{"n_layer": 12, "d_model": 224, "n_experts": 128, "experts_per_token": 4, "d_expert": 64, "d_shared_expert": 0, "activation": "swiglu", "moe_layers": [2, 3, 4, 5, 6, 7, 8, 9, 10, 11], "router_score": "softmax", "normalize_top_k": true, "routed_scale": 1.0, "balance_loss": 0.00369, "balance_bias": false, "init_std_router": 0.0119, "lr_router": 0.000925, "vocab_size": 4096, "norm": "layernorm", "norm_eps": 1e-06, "tie_embeddings": false, "optimizer": "soap_variant", "lr": 0.00292, "beta1": 0.95, "beta2": 0.99, "batch_tokens": [65536, 131072, 262144], "seq_len": 256, "train_tokens": 518100000, "steps": 3633, "dataset": "wikipedia_en"}
Below are experts of layer 3 (counted from 0) of a mixture-of-experts language model. Rows are named router (the router's row for the expert), gate (a neuron's input weights, with its number), up (a neuron's input weights, with its number) and show model dimensions 0-111. Each number is 128 + 24 x the weight over its row's rms, rounded and kept within 0 to 255. Numbers have three digits each.
After each expert's rows: "mostly gets" lists some tokens that are sent to it at least half of the time. This comes from a sample of Wikipedia text that the model never trained on.

# expert 105
router:150183126113157110110120068150157087143103124124110115107112140144098156120111119114140101093137161168130145092129137135121160150120096139115118169064154101125114144094149131152151166168115115139111123153129161154120121121178137136113148111132100145127145134132137114093112121068107104106144153128136149159096091124143082135091128069169
gate0:131126135094085129121128131133095177145142101116135078170116079106124118160088144105108158149100139151105125157119170133184121135089136145081147126117156095111132142128142091109122122113150163125128142130144097149128151138150133138077138156132175146135144111083161067168119156108108125107110138096120155106133133076136105119139131105131
up0:132115104177119158122127144169112107122148173120154141124144112117153095143156088141110113170143141129095131119158152139134128087122127164128118118175129135098077133139203136081106138150131135149136146100169122119094142118130127154160113153131168145106118143061103107121101108134149115121116186134162123104106148155145153065109144143117
gate1:154143133104160169138082114150082086151097161152134108130092143130097156147056146155128170147106096094137133143108118129125091095101110159138123102122149103143109143129130092140120138144137141105125108126112126140095094128118116174111115111160132123125110148166150180145111143105125102119144127115172106092113146111095173180176123117111
up1:134145107086136164117106121150092103163080145126120091103080128125086126096108153160139112132130110114139185089102145122120116125117108179162096126133152134142140179157136088151133147155124144130110091125109127135093133130126134149103126125144109112139116106184121151162141115088122133136144148167108112099092137096062160165177117127114
mostly gets: " (E", " spe", " Paris", " are", " Kent", "ine,"

# expert 101
router:118131129153125144159103124128151198183161088126161147124117125115135130169118129120159126127112149111141106098138102099106073126148164173097116092207131127145100118108085138118110107105138155141151132157199137132091129137122168130076119147101172153119128118142116160152129145125137122128145120141168128129149159099125149115096127137108
gate0:153144146130125100142147123148109157152158134165128127134160133103103124157087088155101121145156142173093122120137129139170092141128119144159139174118110181120135134150120123099090128150138158066126124140135099137131134132122120166180146113156104131136161114131067146130127120117096113149121085121181111101073137139133111118143122127089
up0:160150139132117138129136119135114151163171137110147096152142120124107119189099087137113113123151175095124125115138099132118104144139137152176161157160096175103126148146143150110128137144114138111118113138165116123128108144168123198178112123138099138125126117102125138135134120109089141099134100105197116121117114121163125102128110138116
gate1:124135130125109134117117141119130147171152135097153167116110114096134114113154119144137103110130131137127116104152141101107098094133127168113107107164170155131119117118095130133113076097133140103159109136111125167122176139119155165094109151111145144113122104110127171126141141106159136119145149134127161143162138108089142094092159103093
up1:118132134118135131199139162118125123116133147126116095161127130155125124130112143122130126124123140121140205098165113120127145143130124032139109138107087177124129132126179139158130163129134117094126093111130112090149129161142118143171125111139116102115120113122178115128138118122122152122143121113152105123111082128182143140136096095185
mostly gets: "\".", "ation.", "es.", "y.", "ers.", "ing."

# expert 71
router:138167136116133149101171167121167143091123100129127118107150129099103125102129162125146132080133108150138074154090128090145154090172093106150098139130129144096135144132136130107138138144115119164135132160144118133109135122122114145102144099091103122130101119147144154122100129138168158144148154126125077166135117152161092150156087116135
gate0:092094124134133122114058177125177113129145135124117113146074170102082155129115121132129163161129127141136138118147094150078105115138118142100123113108169133120163134130129130125141135148169104113151183135143142157125153142134147136127140075109132115108135113159134139138145119141140105135131126114128152129129131166127161075129084085108
up0:175160122108148138129152088123117122123109086137139150105138122167146104137144147141134094115113117126145118139111132104164155157142146086155140147139092083111114108152120110127074113106116163127117068126092128101092145133113106105135085145138141124126122173096135124100103140126128162130149140146128106143140127103102099148179180134141
gate1:100118115102105146138112105164136108156086083124093094157101107137108139135144115095133120142114139117181160099145104148141162194126106139103148118175138105164159121123109100169096097106117123152137136131135119160149134110110159122132134095138145139118149121140107130145115134131121136147080148141105127176187120167079143145114104142073
up1:149112139147135137122159177081141134120096132124152166093165094091138114123084120097136149128132117159078125157124139137082102077124137101090149112108120142116095123107153138120147162134126179120154119153092135093137096105116114134120121150117119138124131124136161106121160154120124083102159118118140151103070140106168140114145132135118
mostly gets: " US", " USA", " William", " Wal", " Washington", " Wil"

# expert 47
router:112144128088139150153099129139156125159134135090106138164136124091128149097146117147114111118211100158189130143123135139072110131107118162108154130114152144134114115152110152102119107144125174133114160164137102128118135116181164147126150139150110112101112138096116103123083136106117142139130107133111101107144124077115076073101149111099
gate0:101120228090154112148140177106119162148147086095145119147171134152142186153109135123136154117128151141136137093121099116131124161144097155088148125121168074138131141107139149135075117148134131116133090145165108126089114103103126153129128135135129131113164163125132119109078147137149135152082100090145154093124095145145137123113129102130
up0:110147208065157142124167131091121149115168136086097118159186122115158159169095131143094134125123164150175134107149121110122094126131107152133155133116143117116146157121132151107116110175127180130096142142129156130079156130125107143140118086147129124121141185156123136094072161117136114085132105115108100112150101146145134124123110071101
gate1:106141112127117105120122112135119115058080150146120155143154099099118144139118133130176113203108097145128117167136140075088110117173117097145132157103095155124131132138142108113116130094125109097134139148100097070128142097095186134161119153162149140126120105143158102141143155143122130143170123108128133165122134121103135165109107130103
up1:145110100155136131089109130125137136105113078194125102171143108142111140117131128104114137098145131118131123143128158073138144126117075148065094152110143129102167088110110160127102144124127153150162139145138124139121127161140116143147127137144150120056107193103143128136134144130111187117119085106113124095090147131051117082141161095126
mostly gets: " David", "ney", " Daniel", "mond", " Adam", "van"

# expert 78
router:085145128149108114107149192144134123118098128126124139123127176099121130141113163168079150159144140149146090131150156121141074120148141092179131128203073128125172153119099097147143127147120140127145104157160157134114116149105143106139140130105098071167107115130108124119135134121156118129113118157100115114094148106126130099109122120120
gate0:085154131136112154095157103133100174097142141112130127156111180122142107112098156141113150127127104099147132180090100153094126154139148145138081110129145101145124167137128144100119105157129122127150178127166110165100119129125164109114119078140097115174112135129160130100115160110115104129110142157102113137092137113105142134131162160142
up0:105129154137115149094132092119154171098142130113141133153122150113160116124082138129115195136124147114149138183058128131122090146186119129097124111122090162139124161157130125159145137142129128140114110160134129116113122150148147130134082116119078081167096133157131160117184165125125092124112108142107101148101128133121157107127082114151
gate1:148142152092125134141120084148124111142099100105142129123088101136114188133140078119153137146103162160138138144134146107120107107114132139074141125147128055118112098132091120140132120113174108164130069129144145109162137121150134135121145103129144131129181091132140149090091143184098128142182131173139161147136122162111117120124141132132
up1:119137138149119160174092096116116084143085119116147119161077087106110157119169089077122142133147153140146107085140173107136124120118112133092102130105113134117097122142171127122146140125191124137169115123167080113139157128137154140157114132098142109131156122101124141115111149157165154114181162147117118131085110157128111136109126127170
mostly gets: " group", " Cup", " series", " Festival", " event", " Group"

# expert 99
router:107109108091123172128136109135077114145101134106125172124097120072119145103143143105099122128147078153156154083096106104089106083158119200098122139102154099094063147154099144117159110110135122111144146155161095117088158143153142133139123110095184124099180140095129126121142140114154150079111114125151154079139123146120115154155099142129
gate0:101074108157152122146116142101147115117105113141149152144162156109112120132115102137125131143144139123125159106122130122123121105142172134162160133123128131089137141078151121136120121103133139077144150146149192112098130109135138151140138114108184134137142176129124105163135141152117084115142155114153181135108150142150114140187135094146
up0:187117135134121118143144114140121111099100166157105107136098108123106134123104097094151112087101151103116099153109127132127109137102151121084119120146085131106106158100113112117105106116133174166154136134132102100156123148131078116131166153194087134150138122153155111126125163122128115108141106167145102150162136102128129120108086184154
gate1:119168136108131093126127135126103131138145124118124132128115091119082151182140122136129118096132147113115135127105083130143139168120075116113131128120093119136147117169194122108153084108126099144124169125122115157120136169111145162115109113152124072128115127133128122153148140140112109104099115094121123113098172101107205118113144125100
up1:116110137143108154135104129109153155120118131103093120151161143135165132118097134097124112131144110128140126114103142148087152156120188117141150118168137145129119117132125127162068180123152149146109097096089115117140162122134130151107162128121118144108103122128107110102128139110185108155138143140088131159173123151124096155097159104120
mostly gets: " Ok", " Ak", " Pak", " Raj", "aka", "ō"

# expert 42
router:137123144092131111110121115120164186134142105182125117176116130106110151133134112146120120134155147148129121117161121103162123153145147095111124074114104151130122116169139135119155097155143140105141100068153101114139160100137091104109161152126120137114121170108096105138149137199107100110125127131117165102122125118156179121140126158128
gate0:096108161144126090124134112075131141140127102129127136143107126099172136118113110102169122150119122146114187141141147169104115129170147206044115080110111104180134130130128115163128094103168128170132147139131153164116135108123145124125115151155157148165134120166088130153116126158110117189135146156111136144107148124104139154121164117124
up0:093141124133124084172115130119133121113098142124147188122137132111166130107123125121142128139119126102174159151154107103072121093119126168156129076123118116119118143122103107114123091105097140175112118147114160188117141073128123087132157172086143163148166131096115138160113119104133094127126159138117138133124137116143119133096114128131
gate1:131115123110136173130118135121123131107105112155151089113103179192097169175144093127145118141106150081132146107127136157123085119121152105174104120142141093136176111111122105136116130111145146139145066141134106129110130106140112138145122124128160099130120138188141141153115103116157150099137144138129139132156129114143102141155085125130
up1:155096124112104121103114140135173147110126083152141139133137174187124148138117119145117116147154143105125163123081163116159098171132140122141130132132130126116139101121111117102100133131204123139134091126101074146108129156130099152135122114118177121139148130146141117169121144106111103110158133120109125117143120159141129121148086131129
mostly gets: " 11", " 15", " 10", " 201", " 12", " 14"

# expert 57
router:149131133128140106163099134125104134161150124132122123137108172154103142088139130103118171133150100155111119119050152120203123127124121160157152127130133137149085166120136143094112159123123115174110153169164110129108128119166115135076123127145144132140113133104139111125110135100138139126117075128140132110138114115175094119163172169135
gate0:124119122095147111135086112135136162139169132159096147151139112103131141120156144172165159136112080142162087119154113100200121134155144145104130113144160149099157170147143133149165071117144160107158137152116089085139117140120122081147196119095134115083077128124137153140169123118133143121119133115108168142108137142138120152134133131100
up0:159138140082186138125090114091120100141137154148116108125152093117112133130139098134147149142130086196153152151129142156124111145170134135106097115120178109087137123104119125119140131150123118156101132148140115163134100095149131155142106127121132111099135135144146126156161121088098076143120119105103158130095093178160133135098189133107
gate1:141155100151106152174131192186131162113134132165107135103146157151170125132142132137134161080129141132081128079129133161111110106122130096136133124134161104153094090112137133130128143097110088103135126115121136137129148127116165156116098110151141107095146102156104145140132122131144117128152131120183127143111131125158155123124117099078
up1:162135122132130127113145129110160083131104129093157110130105133133117099146109137084083141168191086112161113160124082146102093101124105140120142135146102136119120109130071139143093139152137158137132161115098116112088114173145123118143120127151119119165095146110121118136141100151130114129192119107099138199120127139111143108118122099104
mostly gets: "bert", "iana", "land", "ona", "shire", "well"

# expert 64
router:102172112135126113112154100121101094072094107148123144113142106100141089114116131138169137131170095123126140090129104090175112103106138133181154175105112144147130101119152143140125093144115125143131127133124136112112143141133100141173073146156129128127097104138114116124178115140071111139130119137153122154094084162091142128114171135148
gate0:129117135124125143126119139110109128131133151114133110137124177133150133135101073133094131139107092127115110140106136189173140159067168113156068125126123146136141140146118151085120131154126140117194071109137141164107160116114110136134134144138138133120119210119123155112101138100140144151126148162136129107176114102096138094131107093134
up0:094147129130107055087112126178198164112137121174122133137116144107117098152106132105102110092147145126116102108102114151138133123126183087142143115135121117101158081133127179153107143137096129107122126120093098126144130145126120165137102103163110115153127127147106186119159116149161121108123125091122118117147117123083109118162100110111
gate1:111172149094117151118100120121139101108141097150160125149082128134110151131166128153126096144077106160125115142083140086125113122132128152153132086138096105115115105135134110120101138116117126084143132135178139109160100135120158093112078106123122137096140136190130115146149152127134108131108133160110187173117147119171129103182139118106
up1:124131117092132081134158107132125166170127181110115101117164115128175127117058135151094140142111132113099149129144127136095142133102121083112166134135123119154140171110138124103169133133148131172142117136079115142092147115144111159135162129067124119154112146121130168136086118122096138117103146085144107094154102148121114179061100098142
mostly gets: " more", " Se", " Sw", " Ste", " Ke", " less"

# expert 110
router:098153130127127148141140127153141101112136169126120131107094124099115109117143115120123128112175094114137108108175131166166148142162095121110162161101161122141146170113112138121161141162107080120136117144161142116127110145085122171118135155125130109098091115101166112112103117126131164153163168138127119147089104175158104173113126178115
gate0:099130138115146103106134154134107112171153095093108161141189148129120112138090159126111167133131125126130171134116088179107123107141147117129120110144138147185154157134118130085128096139115145123105093110131086124154098147082111111124160113090101083162108164148119113101153130127108104151106093132140088158117147097126115168125077084082
up0:166135114159116120180105135120130122127088111184182112101116117136103092141151118123143089144118107146104121098102177111123126139122155098138123103147124133088135117158127110156098129087168129148111114121151127130084147092118131125136106116155186127101147091112119165123101134118106143166143105130121156103125150135109116118121137125151
gate1:127130134154134113156122104088090117171133112113118118141081114143153126135157117142156120120110157135117152141144126087137110130126153141155129137141129099112143134150122108147115130113096126087099109166183118109154105132147141131113140123169103101137171096152076133127139114110157050130145138106133116157130127107139136058088135116078
up1:067136132132132128148151149102142106191125139141111134151092146144146157123163122133126123133112122140152116141118147145192133113100132126143174162126145114112154129135138119099122146141120144129138124145175125088152142140107136088146169131142118119158132084122144115127123121118133112152149138105129126119091150085112142089110122100113
mostly gets: " North", " Co", " co", " sub", " ext", "^{"

# expert 92
router:138138129124117143161111129138147138106118151112119111108105145160127125120161153096110138186106149126160139100106167134138099129115165149128101132110159136140142115170100132159083117162128172146124113119129110122130099134125097083161113146125151129119151116118115106113134130101146096107191111138121144069111111106115154135150102169106
gate0:123133129192140119127131161141145143123156122106047134143109118123109135142149104088095164132136122114080156138129125173143140121144169136116103104137105143113091150158155127121101130138135126087092141155134107048150163100157142082102166141183137130147129114111098069139155106118133124165107091101141115129133142119137109140130133094135
up0:148128119149083132149137111131091128102160112102115088121155114143118131138156118153120128116128104119156130133132069131171129072110102117128111166100089139146100101177155131127146121130151161171157135075121156100126130122139131075118113172093089107142119135124127115136150107120113165098113117107123121122104140092108130119080105128116
gate1:141122172126164118128124164132159136112153127167149126149101136109118175105079161096124117133135112103129136158146133151092142105126167123082099132143131109106087137131123152139100108132151106096147075147114098137124138137114178116139160098121131153126130096146133131137085122130125101160165112112116105158145135127159108152178119107162
up1:126099160126165092156157148114169132094136083136183147132107105101145133130117148135130139153151156137128119131164138131128182135121143087090121154120130094142116100118127127156136124116144131097126107114147116131116137110106145118166185174125153134153134112125113167138113122155131133131140126128164112123096119128163079099109100177153
mostly gets: "000", " million", ",000", " century", "60", "55"

# expert 38
router:157117128102126116126082106126141107103099148110106171135162101120099069127178150158125068145153106081171132144131156112117147098133087134134106143108117144117145086148112131146110112123134147126112146154097107079143158099149165131139105118158134112117135091112118145131155112110112095132147149123090137132109125129082073092073110164091
gate0:152140128119127096168136103153130126127192131139115167155150127096099116121126121139128150079079135120155135111159099121135105138155113133097153144157117088189163118149118144131088116120105129101109108142130100103118109117112106151167110139151141156154104146133108151165122110118151113178115076114146170135074162136106090122139138127129
up0:103118105175131141120154145119100137126102111141168126082116115149123116122133092085127102122109130169130172123130129088142194115121135129113148117057167113114122130102101142107140167119128108159165169086162161154143120176131130128110172161097112081142153147126156125132100144133117152092108155147126115131135127123145138120143117124134
gate1:121147139151128100140123150096134116104133148138138100183131131151093128200114135121128131146057109131120136126119117129120097113115113112148118163151095113108126149136149140170083137117122147127191125112119111123116143087109131123124123117161111152126138110128139161144092132128112093113105054108164080114118154111151137144078118137081
up1:136127130145117099115127148136109112113112150139118128163126123152091144151156165136109118162093126141126119131146169111113116122141094110130065149146096158101140139143135096148140144141129145081145135138104118106145125135094141085143138110167127160125145131109079165112091143151143104102104081136174095099083124137157158124063131105128
mostly gets: " del", " d", " Don", " D", " CD", " Del"

# expert 90
router:149131133128131140113126116134092140152162109135109115121148133141136157073150149125110088158149103084109104143097142071113147157125150112098126152141155154159148120106120129104099116147111127106150136167125123133133171156126138112124147116109090144145118125089147172134104136140143131159130131137125117167105119096164104121160168133130
gate0:182119144111116136139119098143187150093152125143168159183107134133137137178113136095136142164120084073124090089157118121142132080116114128152111119151121147100111150124112109156175130084155116121154142101138102135127147177110112098092109109125135127140153155148181155175121129120110126131128122119115163107128121115099141157159110139129
up0:152143149183127142139156114132151142116150113095125118145121092153170130123121106137102125145108115109149107117129118139112112106119147127101158149149147151152124111125135149135154115113159147134155162102127143087144071166063105116111129132110171127110122183142160127154178102124168115127137135084108180123178162066113136126156083116160
gate1:135132122183101111151183162143136102136141140120139161150118128171145139146112158145127130111149125107135159105099163143164101126139126109165127084118100106134112153104081125134114177098101101121152160136142138113150126168102165157069133124138112107133108110149128126129127142126133113186124061127147104123126157141081116150142116133112
up1:103110134101137157097084106094143118115084153164136104121139148080112101129126104107146129094076119157086124131154105131112150114131128153125126140152156134139145123154191107149117102133174135123111116150136143122111103074169117130173159113123122118084120127138115118132138116124157131099131166152128195119136132121179133121158137124157
mostly gets: " John", " David", " Ed", " La", " James", " Paul"

# expert 96
router:106111117116149132094137122136190120124133146107102150114135112157108139134158126156136061150138120116117158123141171135134131103101080099152141130143162135155126068132126140141118130120119158121120171155106130123158121085149122131171132119119120128185139100150125161103177122119095147111117111141093130136107098161125112162128130171117
gate0:121153145125135186100184138102154088176165122136131147141097105137158130115112186116123147125152115138117127131130130160071129140121110135158116122132097121083107122102174121163145090125121111103127141148109144160147116124109125138121151108115107126132135098143139143151125127124110162115113138102198132147107157116097154120139119103134
up0:141168150094126125111126116107164097171144116131117151129074091131174120104112195148103124172132073108130116138150126156081136127103067162163100123116095122132127149135135129161119114100103105139136143137092160154148122099089140133111123132136132135138149129098150166128115135143121127126110132141154119163150151127084135087132118133152
gate1:065125128108085126144109112128179155146120115152132096134176141125110140184109111129119135123078132179153126168137127115112137148121156132146101124194182085118146100169100107182120136080145133154178107121146121135165118128154143108165122088135118096152111133182171147159108171110161123138130137164183146103103117138140117089127137094141
up1:129121121178152118139141182113142151092179101111131135110097130144178137115096093126127153165093103113111145101118133118122126150152149124157108200157096109141134122073169161152142114140116096123146091104135140135124128121072105130159118148104116123142146105125130148132135112119130134140130108153165145138153152145141100138098095185175
mostly gets: " trans", " des", " Des", " dist", " le", " dra"

# expert 122
router:163160105135129148129124107135135139105151137087141114106095102140177113107093127094151148082120143122154135113123153137131104099102159131134104177103124137105143112142100149160145120132140134137089133156113151127100144161177122120158096155117129115110098145166142112110149094073099163110141144109122130158127088145149150091122112121127
gate0:137170088128114090104139119138090147128104155127150145152156129102138100124118147155125184132112094134130134164060151144151124120119140139134150088122111128101139132138113076100138159111122129147106158126077139137114125103148126111107129140113159136181173117151115114157128142113151106156120121099153103099130125162074068161128102171128
up0:134112136140150125096131116134136150077137162161140090116123150125119138158132089127124088127139166122119126175195148106122147145091121147141106124107108122157128149156169142164155093129133125192169114092153114112154118151132110131131148134143102141083104167122123136119115108153121103120123129142072134141114113088124154118129124126103
gate1:095110134098110081106135165107106131140157088149127106164137131106132107121151129176153142138110128158146117162141072108107130134129081123130104114141124130127143148132117087135134153156105123147160115139174117103102144126116142143096157113138131125143150097145076085128109105161139089149099138164181132126104193086110122119152071140103
up1:128143141143116143127133083153164099136145161132120137129135144152118123083067114148119103148128089151154136110109113133160150191116132131157154118151117158115141122123174144085149121118154139092149135124193082135153134097127097100107150106105105122059127152111133164160122124100154118084126122112124149113127105185128094144110101124223
mostly gets: ".", "s.", "es.", "a.", ").", "y."

# expert 127
router:168112129112120117140108122119176124091116147144121138128177110148143129124177085093112166123133155154093157132147104115158117126169137110102146128121183081126124117160099134170132176158129168107152132129115139151116114130138079117128130109115111100150107115135134113123157143116094149104137074127162160115105111136079113125130104148129
gate0:150109163140127150123114126096114089149175162152172144143142135111125115118115120087170142154122116118134124158104115117146150159149119163133167120148130128153147125136070134119128142120154112149108093107105126162123097132086100134122133145137147139072138127128141129121114102140117128097173120147111133138131147118125083127110092148071
up0:108131126118132096118144116122121157080148091141097121125125125122109133126158130112136139085096136145132126107163155158166167086140146158127096126122136103137115120133143122144134123130128164113132135166132047076053120124155146133134172170110116094146103135200075154121126147108145136106129097110093117141131112139165162149156145158156
gate1:077108114125135134148096171145168102143130124103133106131109116114168121147100121106128149164168130134161139135131138135082096130106093132125115129168130114119110138148112128130091111123134171068131100130216142137142148121111146158120135152090137099185118131167140140136112144127119127132137138118137124114084120133126112121110121148097
up1:115158149130095151119154133134093105102123149128142146184127129108129134140106166123115073137150127095145138112135135128138107139120126131123128151141130158101127108112127126103130133176123125181106135110111133123123136110140134125178158141182126118127133132094135080099121098130135107153129125158127142112208152138099114115130142085131
mostly gets: "ail", "17", "28", "40", "27", "25"

# expert 44
router:185105117136131168113172138123104167094144120147113112093123130131159120130098145158114100174108145127090116160132111105079153105109175108125076126111109133164133085111151116156139165159152130127140094084113191122138117149084143097133147127110113157146116144163135172134140129129124090137131153138163148162138125141117106127080124083130
gate0:141112174116126098150109152076183141088145110118090122124090146125116149131106153089119158120129086118153141120123108135127170158129136122102093149147128104143161111188063101092090134118116127124151141184157145124089147127054124145116134118122133125154131153128164126165140131168133140122122117140116137122108159117089093141130087123151
up0:142132192133117083167155120087179148101155102111129126101073087100144149117135166095119121109153098094156152119147134155146139137078119162105089165130116144165147104166107115081109138132121079120168132183133149131138150133101156133137132113109093121149137130128169131157142137171116139156132124148126145127097134148116106151104089100151
gate1:107125155101169093140104099109149127140124152133126119121124107138180154141157132119141112156120134142094139092122121166087129148186145120154071116159150092136161130193136118137124120148103120146166147114079099123176129116117124134113121111154138125147110106149134125159070146152144136107107129121120099116127141144147128108159085150141
up1:122123115158140141106107132122112099120146095142133076084116107160143160094115112144196150186096113148102117109108101160100159146133124110122121116162124101166162107128140074127141151110125096141162118090119095142179112134114136131121162155116134138136144127141107159139104174129142142095094131135116124136131146164149113130150133146129
mostly gets: " pl", " there", " mag", " po", " techn", " plan"

# expert 86
router:161144115128124129152086152140104156106135165109167148121104110131097135127131141138139112116116152112093150093133147104108093097120104099169119121104126165136129126164163132156157126121134122116147116118112129100164178146114121173150103139122093090134175158101139103115147132153085081131147162123110145158149105165109149142127136099161
gate0:128131125123128105123165139115106109144147104147129136095148107124137157162163130128127132110178089153180107129131165145152137139107119125122175178172131140132183180117066141135098133145140094108074105144116111145110142174118104140100150124105105127132125118133110098122112122123180150152096130201140103138133137110123121079109159140107
up0:130124101120094137106134143127119135126124138116084156156124126100113101085129130099090123163130153158112145170135120130110123113120140117167116081120120147094125141105137148142170114146140127131197127105136161076153119128144115121154136125131136154099113077080123113144128116101117181113121105121136077109116080178115096135132104137151
gate1:126142089115102092145121130098176129123134126165174133126145150096086130150171154156139148118098091153148126130160159108134113129113180119166147127147110133129174092095121092149122136141093138093076131119141122105119130116181147085099123153108114091149149113161115166153114136110125068133121116095131102107121157116146165121133107141132
up1:143167105127110106180117145100165116104157132170156136126138121135096169129178145168137109110103109136138090116140107084128105123099163097173109132128101143132165101105114089135133142136076134125115111153140133089166127117167133117096142181112142094150125144163105159129114151133132133171117129088122101119133150109150159121161123108110
mostly gets: "|", " first", "\n ", " third", " last", " joined"

# expert 25
router:128159143149143142206099105142123130131137127129118111094157111136133123132149176134136100118123135123098144129183093112125129113134102135136138129103111082153142063103099138154133174090135180115099168165174136166084157112088168082104177132131127115119110091152069148123134109124135069163146151111145152117160124169124165135119112126082
gate0:100119146122076096096137117133127136132135156117166152126142141122092137158128142116142148135125120160123092105145128168137117123109134157146128120133207101109134080127138121135100096124096136172128107116138121117125126109145119098175138100147087128153129150156144084151111139169128113083124131153113096120105127109171091119137125131105
up0:129123163133092086191136104130107113068083120113150076155128136115100119115095125156128140094130144120121107127113123133138118092122153097131141117097097075136122091135131121133118179128151164111143132147141133128131132131122158133112153104168175124137134143157152184104123143123119128148133121142113177110160145108083116116163118125061
gate1:141142143151159111146126091102182118121140142148120075121195117127136120172109178152159113108136145153144147174155114107122135133123121147113126139149096087144149130140121118153130139134143112106115149146172120082119131100139138106136143087120114115121095124129104129173128121125134104141133126164163157142122134103143116084118102120159
up1:140136144145152143178119102109158093104133164157117108126168136124128130187094182163170121114136139132132127155171128117130145128107132117111121135138128089131118101145114122145140139134139119109137136142192108073137125099148112103131166083135132084128105125113086121156123124148131109153131119145160161114108140087149127086134093144159
mostly gets: "\n", "|---|---|---|---", " south"

# expert 8
router:099111132179129107140137143130114164170157101117140113097166131150155148101116113149103169098109142152134155122094087180163113130144135176096123130111112141137126117104106143117084099122130129135128148141113147154096085119126129139126146101113144133185132153120141143122076135128153167150092085127127125086148139109158110094185112121119
gate0:115112125119096138175155126137105143133183127140137130147118111132137087151094114096132082195100116147157088130121115166127132123165093116112103117143125112154194095098115119137123111149134152107111116089106152123156095159142093149099165091128124073134074141126164162130095107147109133125086146138102142159125126131124141139102136124125
up0:145148157137146113118160125133125147096118126124128149119124135141142150120158180157146143096126127113096127121159120106104111127107176105124147154165153116148112126152180129130136122105095118124146099091161100095148131129114202125138078171150095166133142145151128120133138112124156091113200116112129121086151106128167155136151143162119
gate1:109152133123096157129103144139128144068105104176135119083093104152139134101103129136139153151134103133106139120115139139138111116139129171094127134127094155133110108154160129123108143134079122115118156108079125128098142129115121160125140150156140082140138154128093101124140120089155143132102111105105162099154132112110166161125154154157
up1:124121142130080158144125140127152119094120139152138126122073080139118132079132099108103154159143101175151133136121149100118110125121081157136125133133108127123115112127096149113090134140113138119146139148125089145132120138110122133147149169152155101136162126147060113160125100116121153112136134139115137082132146087137129173138129134075
mostly gets: " Roman", "|---|---|---|---", " Brazil", "ić", " Paris", " Spain"

# expert 29
router:091146126165140112111114142117086112141097157095123153125140158112125138135148124158105145124124124070108096079087119117148124133117158107200141125117084167150122181107181128120164135159125135105117145149158127097096124155096124111095132102153135118117112115194126134110128134101162109149136112131097125086163123154136112108125131095103
gate0:089157131098116119201098082110087132121193131126057076138118160103068127141115130158114145159102111130143122097131117092127135107136146123157151089119140156142102149131167136125127112134146118143133129134147129155163148114085126131134116127155115134115127149129144182142130132121123123136106168083136130102111117121115112119136123132085
up0:113127123176143071180116144138160124137148126106123108141117145103099128137104132112122158157138164166099094137119109081123114128163116111117151116153116162143111085121122086136153152123111157137152147134158127107144112151118103145105118097124094152127091141136130154132133149134151136153128122136137097114109121171095076084110101107177
gate1:092139111112103121177129143166130139104129145130119112103109143122090117132129150147115126154103168142135140109149093168155151146086110114153091134127125110141133144134109141113117089157160124132186098137082099114095140142152104160128128136108142125182128148157076135135111135133134136156154071118170158093116116106141179116161080141142
up1:137140150135128093142127101107150141119126103114135111145145138142129112131092121111098108141131118127142124116121145129062099126097157081135114135157124139094082133111138122196166116119151110099109111150077136070155114120137100131139090131073124094129110166115133111103083138175128098103125104108146115186137122168132151140114135126098
mostly gets: " man", " im", " general", " Man", " par", " mar"

# expert 60
router:152109141143114102133119129120091109180137131118189109170143121116113131155089125128161127106105140128146108153117115117125130140104127107086157113121114104116103110151120082165120105108123100087096105112138113150137156124140142178109115161113145153104194140141125117131104129177122139117137106128173087160138144119090107142137157143130
gate0:089136114142120131149165132140118114155128175084089147105100113146080122108142142081087145119102132165139116145140152124150143141168128133165131147158142131146132112144104117135132124147130129153126126108151120159146106126174105125187099138163101124144163121123097085131150119100168117161118144154145079133159068114127148154091143142158
up0:099122125136136154130130134146139118130167070150099176127098144100162139139156121109112136121143106130127104118144095165134126149113117169152109104161155164148110140136146135119121129173138098179133154115150103131144089117093128104186179092142132129129122109088163131111063138094116145139159152097136145116115114133143165108113152113169
gate1:141092143126107118163135144134127123112136161102106167141073179168112100119128153100095129114143162144161134140155154137138130103117149156135145122108112149146112095113142148118133134130128104162103112136130168122127133126161092168154099127116067131134113140105124104124165118114116122161159125137146117079098092152130166117113103116083
up1:090129101108152109132151128127135119123146118124143120129134143110155162107175100147147108146111136114125141127154120092142120133153099089118110150133129071119157141114131144120129146133135119150144092121132075146205065162102160116104126103160115142113102125118144149107133096134149106118101152119117160181121120141149103151113143194137
mostly gets: " took", " received", " using", " wrote", " making", " includes"